Weights of a small mixture-of-experts language model, trained from scratch on English Wikipedia: a sigmoid router, a variant of Muon for the experts.
Below are experts of layer 4 (counted from 0) of a mixture-of-experts language model. Rows are named router (the router's row for the expert), up (a neuron's input weights, with its number), down (a neuron's output weights, with its number) and show model dimensions 0-191. Each number is 50 + 10 x the weight over its row's rms, rounded and kept within 0 to 99.
After each expert's rows: "raises" lists some tokens whose logits its average output raises strongly, later layers aside. This comes from a sample of Wikipedia text that the model never trained on.

# expert 29
router:50 27 48 57 66 47 54 60 59 56 51 46 70 51 51 37 29 56 57 50 47 50 56 52 44 47 62 29 57 43 51 60 52 57 52 45 42 44 30 42 71 53 45 41 41 53 53 48 39 56 38 40 48 44 42 60 48 55 45 31 41 44 57 56 59 58 48 54 59 53 44 47 54 45 55 46 49 56 33 38 56 35 59 42 49 64 32 27 63 38 67 45 60 40 65 72 59 32 43 36 57 49 37 60 56 45 58 48 43 48 30 51 58 39 59 35 44 38 53 58 35 64 63 72 50 69 63 50 61 39 66 60 38 37 55 57 54 35 55 48 29 60 58 47 49 50 71 62 56 53 58 53 47 36 61 49 51 31 48 41 55 52 58 63 48 62 62 45 53 48 54 48 47 35 51 45 38 47 41 65 41 58 55 54 41 51 50 73 63 53 67 47
up2:59 52 37 56 42 39 38 71 57 39 50 51 22 64 63 48 45 47 75 24 55 66 50 44 61 53 42 70 64 49 42 40 54 49 63 43 48 35 59 57 45 45 52 61 50 43 53 74 56 66 50 44 56 61 48 52 61 55 29 54 40 60 46 53 49 55 64 42 59 46 40 67 48 33 51 46 42 54 47 37 64 46 41 47 60 49 43 50 64 58 47 48 43 41 31 35 53 50 42 34 38 52 42 60 48 53 43 30 60 70 41 43 52 55 43 58 52 53 65 31 46 50 58 53 59 48 58 48 49 51 53 56 55 52 63 66 41 64 56 60 28 50 46 44 45 60 53 38 60 57 42 58 37 51 39 45 49 41 70 47 66 53 56 65 55 32 30 35 42 49 41 59 53 52 53 46 55 47 56 61 47 59 47 39 43 47 72 49 34 35 59 45
down2:37 49 44 72 61 50 47 65 54 45 39 44 54 52 41 55 48 45 50 47 59 46 56 47 52 41 61 46 66 49 56 59 50 53 56 77 54 73 36 60 55 37 45 36 54 68 46 39 39 46 52 58 52 38 56 23 55 58 38 47 57 56 53 46 64 45 26 41 43 47 60 54 43 53 44 46 46 61 33 55 42 45 50 63 65 63 53 43 54 38 48 44 65 40 45 65 36 40 61 45 54 42 61 56 57 52 57 79 47 50 36 33 40 60 44 31 53 25 48 60 42 44 45 44 53 57 45 51 56 55 51 30 45 52 35 44 50 36 51 36 57 50 70 42 72 51 57 46 54 50 66 50 62 49 52 47 51 52 31 46 59 65 33 45 56 34 49 61 61 58 52 56 50 54 46 49 51 36 60 40 43 37 56 50 62 41 54 66 46 53 32 70
raises: "uries", " seasons", "lav", " books", "ests", "oration"

# expert 36
router:52 55 66 50 41 77 26 57 56 65 36 54 52 46 56 47 70 54 81 54 46 48 37 50 46 58 50 50 58 55 45 59 53 49 39 44 46 21 67 45 62 62 25 65 44 46 57 42 47 53 35 51 51 54 44 54 42 51 51 50 58 55 35 44 53 55 60 48 44 43 48 49 30 51 51 36 58 48 70 52 42 46 50 42 31 48 41 41 51 51 28 28 53 38 47 54 48 53 30 48 55 54 50 63 55 49 41 38 57 34 63 56 51 68 36 62 30 51 44 49 55 38 56 55 65 46 65 56 52 43 54 52 39 30 67 53 59 47 39 59 43 46 35 49 49 34 64 52 53 48 55 42 55 50 44 38 56 60 45 47 53 54 56 42 52 51 64 53 54 62 56 43 27 57 46 56 51 59 61 50 54 45 30 39 44 60 52 68 58 60 49 31
up2:44 48 57 53 50 45 66 44 42 63 47 44 39 35 48 43 31 65 47 36 57 49 57 50 60 44 43 47 43 44 49 69 55 58 41 57 41 31 65 44 41 56 56 56 43 56 62 48 52 47 35 52 58 47 47 58 59 64 49 47 64 58 50 53 52 68 40 38 58 29 38 56 49 48 43 55 46 53 55 47 59 56 43 48 54 59 62 38 54 49 51 57 43 52 50 43 33 44 58 38 58 64 41 41 37 72 39 40 48 46 34 51 49 58 74 32 43 51 49 41 45 46 41 60 36 63 44 73 55 52 40 64 42 48 65 57 36 50 52 52 48 62 38 54 41 37 45 48 51 57 52 51 55 35 68 51 57 54 59 62 52 42 34 48 32 76 55 31 55 68 50 49 65 32 29 50 47 46 67 71 40 40 55 56 44 51 52 64 26 72 39 45
down2:42 31 55 47 47 48 59 56 43 48 51 53 42 38 59 57 38 67 59 50 47 39 45 58 55 60 68 70 45 47 47 41 51 39 39 51 42 40 67 46 63 55 58 50 53 48 45 49 37 50 49 37 66 58 54 23 42 63 47 26 48 52 58 68 53 49 48 42 38 55 57 48 32 59 48 54 55 43 55 45 57 43 53 51 59 69 31 40 45 38 66 56 65 57 39 51 38 43 72 61 44 62 36 49 48 54 42 52 40 56 70 60 65 50 61 67 54 47 47 57 49 40 23 28 42 53 46 59 41 41 48 46 58 48 42 63 40 50 52 45 70 48 50 36 45 32 45 57 50 37 59 49 53 38 49 51 43 36 55 53 54 56 64 53 64 45 69 31 64 45 68 58 67 62 37 64 50 58 42 56 61 44 51 41 61 56 40 35 48 52 39 44
raises: "ic", "\n", "u", "g", "at"

# expert 4
router:56 43 43 55 49 49 41 52 50 57 51 51 54 56 69 41 54 39 65 50 54 43 50 58 33 52 33 33 56 49 45 60 34 37 35 45 42 35 41 61 53 46 43 56 47 53 71 49 40 50 38 48 36 47 49 67 63 38 58 48 37 43 57 51 44 46 28 59 69 52 57 60 56 40 39 58 60 49 70 44 52 43 46 30 51 47 41 29 51 58 57 54 64 43 43 49 28 58 44 38 65 50 26 39 70 51 60 49 43 47 53 48 50 46 58 51 57 43 57 56 42 47 44 59 39 58 32 32 51 48 43 60 40 60 36 39 73 39 76 45 51 63 42 47 45 48 48 51 53 47 48 72 66 54 42 47 37 58 54 52 56 50 49 48 44 40 51 43 49 62 55 63 20 50 73 65 36 50 59 43 60 52 36 58 56 46 68 57 50 56 58 52
up2:54 58 59 55 47 59 53 57 48 25 63 53 52 54 43 54 50 55 78 43 65 62 53 53 58 37 44 47 42 47 67 56 55 47 43 41 51 58 54 51 54 48 48 48 49 57 59 46 52 43 45 50 46 55 43 50 53 28 62 65 47 48 47 53 58 58 48 46 51 48 54 59 46 44 40 43 74 42 55 36 41 58 60 31 50 43 26 44 46 50 30 52 63 43 46 54 43 47 43 76 70 34 55 54 53 44 43 39 53 48 43 55 51 57 55 46 49 53 51 57 67 49 63 60 50 68 30 43 33 22 60 51 58 41 40 40 57 40 37 41 42 59 58 39 47 55 40 49 49 31 43 56 48 42 64 60 19 45 52 67 57 51 62 37 52 61 44 50 49 33 58 41 44 57 53 56 44 62 54 55 55 63 34 69 35 63 59 29 67 59 35 49
down2:35 53 45 42 70 60 68 47 54 57 60 56 56 53 51 48 54 61 44 35 39 37 53 57 51 41 56 51 32 50 48 80 52 58 44 56 49 61 46 43 50 51 55 51 46 56 54 41 54 66 46 58 57 52 45 58 41 39 57 40 50 51 49 51 66 61 65 48 34 45 33 60 30 33 46 48 58 36 56 46 48 60 48 53 65 46 71 52 43 47 54 65 43 39 44 73 61 48 47 52 46 41 69 31 41 45 51 54 53 40 43 39 48 37 47 51 43 44 57 38 57 45 66 50 45 52 48 59 45 41 42 41 51 53 66 53 53 50 50 73 50 63 32 53 41 40 63 42 63 56 59 50 24 46 61 49 57 49 51 55 53 41 72 66 42 42 52 65 46 27 38 51 62 59 36 21 42 34 47 38 68 61 42 60 63 37 37 52 54 40 50 51
raises: "man", "ian", "om"

# expert 25
router:70 24 36 39 51 49 49 67 56 60 43 48 55 43 49 64 49 31 75 33 57 55 47 48 50 60 59 44 42 33 47 61 38 32 58 40 33 56 59 49 64 56 43 51 41 43 53 64 56 35 27 55 45 50 38 55 54 58 58 30 40 50 54 46 46 51 43 58 60 44 38 44 37 56 52 56 54 59 35 65 64 53 66 43 59 33 52 51 65 60 49 45 54 45 58 45 52 55 36 61 59 37 47 56 46 42 52 55 43 45 35 39 65 36 42 52 54 43 66 70 45 60 63 56 57 55 42 55 52 59 51 61 54 41 42 61 54 48 47 41 56 33 31 60 36 44 64 59 60 57 48 65 69 64 40 45 59 50 50 53 38 50 54 68 50 46 49 41 40 42 48 50 36 49 56 45 58 45 44 45 61 39 26 42 41 38 75 54 59 57 41 51
up11:48 49 38 38 51 54 50 59 52 68 56 63 35 60 41 53 53 38 45 42 64 56 27 64 42 44 43 55 45 42 55 39 37 49 47 43 60 32 55 55 68 35 42 51 62 66 57 57 44 48 51 65 56 58 49 66 53 32 67 44 59 39 37 41 37 53 46 48 46 37 44 64 54 50 55 49 53 52 70 37 66 57 57 41 39 45 33 47 49 56 34 49 43 48 48 30 52 62 43 49 61 45 57 69 43 58 58 55 59 53 51 35 65 42 39 58 19 53 59 55 46 40 44 37 42 54 43 50 42 43 27 52 39 48 58 60 33 56 41 54 51 39 38 62 37 55 50 63 52 49 32 52 59 45 65 51 50 46 42 59 41 66 52 57 51 64 65 57 74 43 53 32 46 50 55 39 61 61 68 62 66 44 50 59 40 43 55 42 55 50 35 53
down11:61 55 40 50 54 39 59 71 48 35 30 50 41 53 42 25 55 53 26 48 39 54 61 42 39 50 62 56 50 60 58 50 42 53 50 61 34 63 41 57 59 38 51 34 51 44 43 47 74 53 53 47 53 53 62 56 44 42 55 48 66 43 62 59 50 37 33 61 51 62 54 59 56 34 52 57 20 43 45 44 48 25 40 51 46 57 43 69 49 55 59 50 43 59 51 60 48 47 49 45 46 35 39 36 49 60 58 56 46 57 48 71 53 35 61 42 63 66 53 61 65 44 59 57 51 42 30 52 34 57 46 39 46 41 55 55 52 59 56 47 59 42 42 27 44 63 43 72 45 67 39 31 48 57 51 37 51 63 65 46 65 48 51 50 49 50 47 44 54 53 51 62 55 55 41 26 47 50 54 56 58 46 38 70 57 58 51 55 50 52 46 55
raises: "ist", "ian", "ani", "ic", "ick", "il"

# expert 0
router:44 27 44 45 72 57 48 70 48 59 67 56 54 43 66 59 49 56 55 73 42 41 57 44 50 44 49 41 47 49 57 45 59 34 43 39 37 42 52 44 50 62 45 49 47 64 57 54 50 40 45 60 43 56 38 54 43 47 56 43 51 62 42 46 59 58 40 48 53 44 53 40 62 61 45 52 63 57 50 33 58 46 42 29 54 42 42 27 45 41 68 51 55 47 74 56 49 42 42 46 50 37 37 66 45 39 61 46 42 50 54 38 43 51 61 63 46 50 58 58 54 59 64 59 43 55 48 41 59 53 53 47 56 43 51 46 57 46 56 51 38 65 34 49 31 58 48 50 48 53 39 42 67 52 55 33 47 26 46 57 45 38 36 47 67 51 53 50 39 52 66 58 38 43 57 59 45 41 51 46 61 69 30 19 27 41 48 60 53 45 25 32
up2:56 33 46 63 56 58 55 43 54 60 37 69 57 52 65 53 42 61 45 42 42 47 61 56 53 43 56 33 45 44 44 47 68 60 55 41 68 65 49 37 49 66 65 43 61 59 50 52 52 41 42 59 61 53 57 54 41 46 46 48 73 42 54 49 41 49 58 60 42 49 59 46 43 32 45 30 58 63 46 43 46 36 52 50 68 57 32 41 55 33 48 70 41 51 38 46 34 45 51 51 60 28 38 36 52 55 56 50 59 42 40 42 55 55 48 44 35 49 51 42 67 68 42 47 46 43 46 43 51 58 74 51 53 57 42 50 61 58 41 50 62 39 59 55 27 51 55 61 64 31 36 60 65 57 40 47 44 26 51 42 34 46 53 33 60 65 41 41 43 56 65 58 63 39 52 45 44 38 49 55 62 48 65 35 46 62 62 41 38 48 39 61
down2:36 48 59 45 59 56 53 31 54 49 46 44 44 43 60 48 34 35 62 72 44 63 49 42 45 47 44 65 58 65 38 41 49 41 31 42 39 43 38 47 59 67 50 57 40 40 55 41 63 44 50 42 45 65 33 29 53 36 61 51 21 50 49 35 45 53 42 42 54 49 56 53 42 55 65 68 49 52 49 46 54 59 54 47 34 62 63 51 49 49 48 62 67 51 49 47 71 67 40 67 67 50 52 73 50 51 60 58 64 35 60 51 52 50 47 59 51 48 36 71 50 30 60 57 51 52 67 48 53 55 42 52 54 31 51 55 46 53 49 54 52 67 62 55 71 36 36 43 36 54 57 51 51 45 49 46 53 44 53 48 47 60 42 61 37 49 46 57 58 48 30 53 32 45 59 48 57 56 55 53 42 44 57 50 42 48 22 25 50 56 56 42
raises: "ing", "ong", ".", "ight"

# expert 31
router:44 41 36 50 50 60 53 48 50 59 51 51 54 50 42 49 43 41 50 46 41 34 57 57 45 36 47 49 62 49 44 75 55 57 49 35 48 42 50 51 59 36 32 59 52 51 46 60 44 39 35 58 54 52 38 69 43 53 67 42 57 62 50 50 43 57 37 60 72 45 45 32 46 48 46 38 65 49 61 59 46 48 52 52 52 61 37 41 66 47 54 47 49 34 55 43 58 51 44 34 56 56 34 40 69 51 36 54 55 34 55 38 55 52 54 46 49 44 65 62 34 59 77 69 51 50 57 60 55 43 44 62 43 39 45 58 63 40 65 31 61 32 50 53 50 37 66 57 60 46 39 59 40 49 54 47 35 43 51 46 65 66 57 59 48 63 67 30 70 61 68 75 38 54 49 49 40 60 59 55 44 43 40 33 39 40 64 51 56 42 44 41
up3:58 36 54 46 44 43 47 36 56 38 32 57 61 40 54 69 56 50 49 55 63 30 50 47 36 23 54 57 50 43 48 58 52 56 50 38 46 57 23 43 44 55 74 77 49 73 49 49 51 46 55 62 63 42 41 29 60 65 47 51 59 48 52 45 55 60 46 53 56 53 61 51 40 47 40 52 59 50 49 64 50 47 49 47 51 50 33 57 47 64 60 41 51 68 55 59 70 47 37 55 41 50 67 60 43 52 67 33 44 58 62 43 50 35 67 43 54 58 50 58 47 50 48 29 36 62 35 34 47 63 50 49 47 43 49 38 49 36 47 39 54 62 44 34 58 41 56 45 51 77 59 37 46 58 45 50 59 46 49 50 31 51 50 49 54 68 45 43 51 44 40 39 54 42 39 24 47 51 42 50 41 37 55 43 49 37 41 62 50 42 60 62
down3:38 43 38 51 50 46 48 61 44 55 73 39 34 65 45 53 23 47 51 50 39 47 49 61 56 64 52 54 44 58 27 43 50 58 48 60 39 62 68 37 52 38 43 51 66 37 57 50 40 51 71 44 30 34 51 38 50 31 50 66 38 61 76 51 47 45 52 52 48 43 36 32 53 46 44 47 57 52 54 55 48 36 48 61 51 57 48 66 55 38 66 50 69 42 54 30 42 46 48 46 44 52 50 33 64 52 48 38 63 48 48 45 49 39 59 48 64 54 57 64 50 41 54 51 73 50 35 63 53 46 46 47 42 41 38 62 47 39 36 33 42 58 35 41 57 51 33 50 50 46 41 55 49 53 73 60 53 45 48 51 56 67 58 47 48 63 49 66 42 49 47 50 48 46 59 59 56 49 80 73 57 46 50 47 59 55 59 58 50 56 44 35
raises: "с", "т", "istry", "ician", "1", "icy"

# expert 17
router:53 53 51 55 55 52 50 55 62 65 45 65 53 45 46 46 65 51 51 61 48 48 61 53 24 30 41 37 41 46 52 53 47 53 22 52 26 49 40 44 51 53 33 54 45 48 61 36 60 46 40 65 60 61 45 62 48 40 52 50 57 54 39 45 45 47 47 53 55 32 67 51 61 47 44 38 65 58 48 58 65 49 52 53 63 42 45 53 57 52 47 49 32 29 58 36 36 40 39 45 52 51 40 51 67 54 62 57 47 48 39 41 60 64 34 51 50 53 75 54 47 57 73 70 64 55 39 52 56 46 52 47 64 48 47 45 46 58 62 34 32 40 52 63 16 43 52 50 45 41 59 44 40 53 55 46 44 53 45 40 48 52 56 41 56 50 64 52 48 40 52 57 47 33 46 68 46 70 52 56 54 49 36 43 36 58 69 56 61 72 37 50
up5:52 39 21 60 31 51 69 56 57 44 39 31 52 35 45 44 57 47 46 61 43 36 45 52 54 45 48 83 72 66 50 33 32 38 56 64 51 49 40 62 59 33 47 59 52 50 39 57 52 53 46 55 61 59 43 49 62 58 38 55 48 51 59 54 38 53 39 65 40 54 63 40 51 37 36 33 56 58 36 35 23 24 58 53 54 39 47 55 53 53 48 46 65 47 41 50 61 63 54 32 53 41 49 50 60 50 47 58 43 56 53 55 43 55 65 46 46 31 59 60 51 39 47 64 64 49 52 43 54 57 51 43 49 57 69 62 50 57 49 62 49 61 45 49 39 54 41 48 61 31 59 50 58 50 48 37 53 50 41 56 41 61 46 39 49 62 37 51 60 51 51 50 48 47 72 48 50 49 64 46 44 38 58 47 39 37 49 38 59 72 54 56
down5:39 54 58 49 45 37 59 58 50 41 47 56 67 63 74 60 59 61 52 59 54 37 42 61 62 44 57 39 50 37 67 58 47 54 54 45 38 70 49 39 47 46 44 56 64 39 68 54 37 63 66 50 62 34 48 47 52 38 57 70 44 57 53 43 50 47 26 59 51 55 66 48 47 53 41 51 42 54 61 74 43 64 59 62 65 51 45 49 57 31 65 46 55 42 47 46 45 68 60 55 38 43 59 35 37 34 47 36 47 47 61 35 54 35 49 29 52 49 53 63 59 35 47 52 51 42 43 46 56 48 55 36 49 48 43 42 53 52 56 45 75 43 53 53 58 43 51 48 60 59 51 63 40 55 47 38 39 43 65 59 36 27 46 60 52 58 55 44 46 36 57 63 62 31 32 54 43 64 54 37 51 45 40 45 43 63 40 50 38 41 51 32
raises: "\",", ",\"", "”"

# expert 23
router:48 52 59 40 38 64 51 67 50 61 38 64 47 57 53 58 51 41 57 34 36 42 35 50 43 48 60 43 65 53 57 44 55 41 43 48 54 41 69 59 52 60 41 53 46 60 54 59 38 63 49 63 41 52 50 53 49 68 53 42 34 47 49 51 41 60 39 55 46 56 49 47 32 51 59 43 58 41 61 54 63 50 49 35 43 34 27 47 53 37 50 59 46 37 43 37 53 34 50 67 24 48 58 55 41 41 44 52 58 59 59 59 61 53 56 51 19 39 47 46 31 52 57 69 54 38 46 54 54 63 62 49 65 39 60 66 39 55 46 49 45 48 33 60 31 31 52 63 45 66 58 33 41 38 69 41 57 60 50 39 46 43 45 53 30 50 55 32 68 58 60 70 48 62 42 43 70 41 42 46 49 67 52 48 44 52 51 58 50 54 51 43
up0:43 39 56 73 51 40 49 58 41 56 42 42 57 40 44 56 43 50 41 53 43 58 47 42 47 49 52 47 30 50 41 59 47 41 61 44 54 47 41 45 53 53 38 58 50 40 68 66 66 45 51 55 42 42 51 55 69 48 42 46 57 40 52 42 63 52 50 50 31 70 41 45 65 25 72 43 47 54 55 34 34 41 51 59 39 50 48 51 53 45 69 65 48 50 31 42 42 50 69 63 57 54 29 53 49 39 62 50 44 25 41 49 41 34 49 47 62 50 40 39 61 34 63 33 69 58 43 49 51 28 50 45 47 57 54 58 21 43 57 57 40 30 47 53 38 48 55 58 47 54 45 58 55 58 49 43 51 54 63 46 55 38 57 57 48 82 48 61 49 60 49 46 42 53 46 57 67 56 51 68 41 54 45 34 61 63 38 52 46 51 52 41
down0:61 37 69 56 54 45 40 59 34 26 45 50 54 50 45 56 59 40 48 62 45 59 51 40 56 52 32 53 53 40 52 45 43 47 60 52 34 49 63 41 23 48 59 45 55 54 51 45 51 34 61 60 55 60 69 44 45 49 32 48 41 64 42 59 47 54 51 47 50 62 54 42 38 34 43 33 57 50 39 55 43 53 60 71 61 42 38 58 58 67 63 55 58 62 51 52 51 41 61 46 51 51 55 76 48 54 45 51 49 45 66 52 41 30 43 32 55 48 38 45 43 42 66 63 58 41 35 61 42 69 42 75 49 49 58 60 69 34 46 54 56 29 52 61 63 38 48 51 41 52 51 50 60 49 56 56 66 49 48 53 49 47 40 36 47 64 50 40 60 56 57 34 44 48 37 56 47 60 38 48 39 52 42 32 67 67 35 54 43 60 35 57
raises: " and", " ", ",", " in", "."

# expert 2
router:49 40 53 39 64 42 39 71 59 62 49 62 47 56 52 34 55 57 69 53 46 30 62 41 54 31 53 49 51 52 53 62 58 51 48 32 53 58 47 46 68 59 42 69 39 41 52 51 48 49 45 52 65 50 40 65 44 66 60 36 35 48 45 33 56 65 59 69 71 51 56 60 46 47 61 54 43 53 63 42 54 36 36 34 46 39 52 54 47 42 62 53 34 46 49 41 49 56 45 35 56 42 52 49 52 39 55 58 46 45 35 40 45 58 48 63 49 63 50 36 35 44 45 51 33 58 43 37 65 59 48 55 57 50 43 39 63 52 46 50 36 36 53 55 46 47 51 50 43 40 59 60 42 52 53 32 32 44 41 53 57 39 56 65 63 46 65 55 65 46 71 87 51 36 52 45 41 42 57 55 47 38 39 50 31 67 50 45 41 50 48 65
up2:33 33 44 49 67 52 58 66 64 43 33 65 42 53 69 27 35 54 48 41 58 38 64 47 59 67 36 56 45 42 37 41 55 54 41 23 50 34 50 52 61 58 53 70 43 44 60 61 51 49 56 57 59 43 65 49 45 46 57 62 50 65 47 51 64 42 66 45 48 65 62 50 35 40 51 53 72 48 50 53 58 40 52 48 66 56 60 42 56 45 41 51 49 52 43 51 22 38 56 42 54 27 38 44 57 40 47 50 67 59 54 32 34 37 48 45 51 35 47 47 41 54 52 40 63 30 53 34 34 56 42 48 57 50 46 48 69 49 35 38 50 41 53 45 61 46 57 45 41 56 45 46 60 47 62 33 59 54 66 49 46 44 56 37 63 55 49 51 35 52 53 57 39 45 50 38 39 63 47 53 60 50 50 44 52 57 65 63 58 47 55 65
down2:36 46 37 42 54 56 52 56 44 36 63 65 68 45 60 47 60 49 75 63 56 40 55 51 56 23 43 44 40 45 51 66 46 61 61 59 49 30 36 44 63 43 47 62 60 46 40 45 49 63 59 53 57 51 42 55 59 49 64 65 45 43 43 35 59 51 55 35 51 53 34 64 63 71 42 49 66 51 49 48 57 57 37 52 38 46 47 70 39 41 51 32 58 43 67 39 43 53 53 49 62 55 39 59 57 35 58 61 43 58 43 55 48 54 52 65 51 59 43 59 40 33 44 57 62 71 56 35 47 48 51 42 42 67 37 54 59 44 46 34 32 42 42 49 62 51 41 39 47 41 36 59 60 57 38 49 56 58 49 49 51 52 53 51 48 27 61 48 44 63 45 54 61 49 38 50 37 55 56 50 39 63 46 60 23 58 44 30 51 43 39 64
raises: "r", "om", " and", "or"

# expert 8
router:52 59 31 52 45 76 43 53 58 51 41 63 44 58 51 38 64 48 45 67 57 54 42 48 53 45 56 48 67 38 61 53 65 41 27 61 35 26 47 64 50 52 38 45 38 50 58 48 40 70 39 53 50 51 45 47 51 68 37 36 56 38 52 52 31 55 45 76 57 61 59 52 49 44 66 52 48 39 67 54 49 50 57 42 51 65 46 47 41 47 48 48 56 30 38 65 52 38 43 71 59 41 43 54 70 53 58 58 48 42 56 42 49 62 44 41 27 57 63 41 35 37 50 52 47 47 67 47 59 49 45 49 55 35 37 41 50 58 47 63 64 50 47 54 48 32 59 72 46 57 46 48 52 59 69 39 63 60 47 35 52 37 51 49 52 42 61 28 53 62 58 48 53 43 38 46 51 56 36 46 43 40 37 40 46 50 50 51 54 60 31 44
up1:63 32 45 49 56 36 66 43 59 58 58 53 61 48 53 56 54 47 40 60 47 38 44 49 56 47 47 43 62 43 36 61 44 58 53 46 39 56 39 38 55 47 25 43 50 40 54 50 26 53 58 52 52 45 47 43 54 43 55 60 67 78 59 73 45 53 64 49 42 79 58 39 38 58 53 37 52 46 64 55 64 34 62 53 48 44 48 42 30 44 49 35 45 43 63 36 70 37 36 53 51 53 54 46 52 50 51 32 50 49 49 49 57 48 62 41 59 61 68 23 59 69 45 51 38 34 40 56 58 53 54 55 63 63 66 55 50 58 46 53 49 58 42 63 65 53 32 62 40 52 52 53 36 55 49 45 45 48 40 47 55 29 44 32 41 55 50 53 49 66 41 63 64 63 56 48 64 32 48 35 49 52 50 46 44 46 52 37 51 60 53 42
down1:52 38 48 59 50 64 76 42 41 55 25 56 53 72 53 34 53 49 39 42 41 41 36 48 50 45 32 53 69 73 46 55 45 63 57 42 67 43 38 46 44 40 43 52 52 55 52 38 38 59 44 52 48 42 58 44 55 50 51 29 44 49 50 48 54 43 47 44 29 46 57 48 56 62 57 51 61 63 51 43 65 43 52 41 51 60 51 38 71 51 69 62 61 43 46 35 52 35 63 51 56 49 51 44 43 64 43 54 60 41 59 46 44 70 58 52 48 56 55 56 41 55 46 48 43 48 57 51 54 51 38 51 48 46 44 53 44 55 67 27 46 63 82 41 58 57 38 61 42 48 54 59 50 54 48 30 66 66 53 49 46 59 48 57 49 51 48 58 41 60 33 59 54 41 66 46 76 41 22 41 48 58 49 39 35 56 37 46 44 53 37 46
raises: "s", ",", " S", " in", " R", " for"

# expert 18
router:56 29 43 60 47 49 55 61 46 43 50 49 57 51 72 23 53 50 54 34 32 47 59 46 42 42 58 53 53 59 68 59 58 35 42 54 43 58 47 45 54 58 48 51 37 53 61 55 50 47 51 40 43 50 57 50 51 68 37 44 58 37 56 46 52 46 67 65 62 53 58 58 40 37 54 50 54 55 62 50 66 48 45 50 45 48 35 56 69 34 56 48 70 40 38 32 47 47 50 43 42 41 43 60 44 36 52 63 47 43 31 58 51 52 44 39 28 36 67 44 46 47 48 41 45 64 39 41 83 47 63 59 66 36 45 61 55 52 53 58 60 33 46 54 59 56 62 42 52 44 58 35 56 29 51 48 41 52 56 56 51 40 39 58 47 52 72 24 48 53 58 60 56 50 33 70 51 39 41 51 50 66 45 41 49 64 56 57 53 49 64 45
up0:66 56 59 57 51 39 81 61 53 48 52 49 31 62 49 67 36 40 44 39 63 48 47 46 57 51 50 68 37 48 45 58 40 45 65 49 59 64 50 57 52 50 25 32 59 66 57 46 58 39 60 74 57 47 46 71 57 41 57 60 54 24 46 51 44 52 55 55 44 26 42 43 51 55 59 51 68 63 22 50 41 52 46 43 46 43 45 54 49 43 60 49 64 53 54 49 57 48 50 42 43 37 43 45 32 43 68 49 53 44 47 64 42 60 52 46 55 57 45 60 47 62 52 45 67 54 54 64 59 67 53 56 55 59 41 54 41 49 65 53 41 56 40 52 43 43 50 46 51 56 57 46 69 42 35 49 44 57 33 43 52 58 55 53 46 61 44 32 47 53 51 68 45 68 51 37 45 39 65 50 62 57 35 41 29 57 57 57 44 68 50 38
down0:60 46 62 68 60 61 37 51 43 53 60 44 47 49 54 34 36 57 54 39 49 43 60 54 40 33 45 52 46 55 49 37 39 40 61 54 47 43 53 75 39 37 63 52 53 53 49 38 46 60 44 51 62 58 53 54 42 33 58 45 46 71 42 61 59 47 47 47 42 53 74 57 55 55 49 45 36 28 47 43 52 57 31 49 61 59 34 48 39 50 37 54 44 64 50 50 56 69 31 58 61 44 51 57 68 73 43 63 40 41 37 50 45 42 29 57 48 52 66 44 57 56 43 70 39 50 65 49 16 54 60 57 56 49 36 54 39 49 38 51 37 66 54 58 49 31 45 49 49 58 40 58 48 47 50 58 41 48 65 35 65 61 42 48 44 42 64 63 48 49 54 50 63 30 52 58 33 47 50 52 44 42 59 63 54 43 51 57 50 41 63 56
raises: " and", " in", " of", " from"

# expert 19
router:48 61 40 63 56 50 51 55 43 39 55 53 63 39 54 51 59 51 47 40 50 46 49 46 56 42 54 37 49 41 59 44 42 50 41 29 47 52 53 34 54 54 40 56 36 54 52 67 36 56 45 42 56 39 53 47 67 51 49 35 53 45 51 65 38 47 63 62 62 50 43 36 57 53 55 32 60 43 52 44 40 53 49 45 53 31 39 46 54 58 39 48 57 40 44 37 54 35 40 59 54 32 40 29 69 57 47 76 39 32 51 39 54 56 45 43 39 39 62 67 31 50 67 52 60 33 53 40 68 50 51 58 57 60 67 52 47 38 49 57 28 40 61 72 37 43 60 59 59 57 60 50 57 52 46 45 34 56 61 40 75 50 38 52 70 53 47 53 46 43 59 63 61 49 56 61 55 42 51 76 30 48 38 48 54 41 61 62 58 43 61 50
up3:50 68 54 44 62 73 66 36 50 36 44 52 46 39 54 55 47 29 31 41 60 48 49 44 36 64 29 41 55 52 53 73 41 63 48 43 46 44 48 39 46 53 39 54 54 59 63 57 57 49 61 38 60 50 33 53 47 63 54 44 53 69 56 52 56 52 64 58 54 47 43 34 43 37 37 34 48 42 51 43 51 36 67 51 57 38 69 52 55 32 40 44 53 57 46 45 61 43 34 46 49 51 56 62 59 62 48 57 47 62 40 59 54 37 40 46 56 54 60 58 57 52 49 44 48 48 43 50 47 58 56 56 59 64 38 57 80 49 37 50 39 63 47 52 82 45 56 55 58 42 53 28 47 40 52 44 31 71 47 62 45 65 47 33 44 46 59 59 44 61 37 53 47 67 40 53 67 52 43 46 42 48 50 32 51 34 54 42 48 59 51 41
down3:41 46 60 73 49 43 66 58 72 44 51 59 47 52 53 48 51 68 53 69 51 71 40 41 53 44 51 39 50 39 62 49 22 57 47 57 57 43 64 54 53 39 39 48 38 52 43 47 32 58 42 47 51 53 51 73 55 45 50 49 59 43 58 45 38 37 35 35 52 49 52 37 54 55 55 60 42 54 48 72 42 55 43 36 43 60 48 47 45 49 58 45 32 35 39 61 44 58 53 51 54 63 40 38 46 58 64 46 61 62 54 63 56 33 31 54 48 48 56 46 53 55 45 53 39 34 49 38 44 54 54 71 54 53 37 70 47 52 33 33 47 63 60 45 31 49 55 39 45 53 59 44 49 62 64 52 40 42 64 53 53 55 52 78 60 25 41 54 59 55 47 57 45 39 51 74 51 37 41 67 48 54 49 44 43 38 38 63 55 45 52 46
raises: "n", "b", "sh"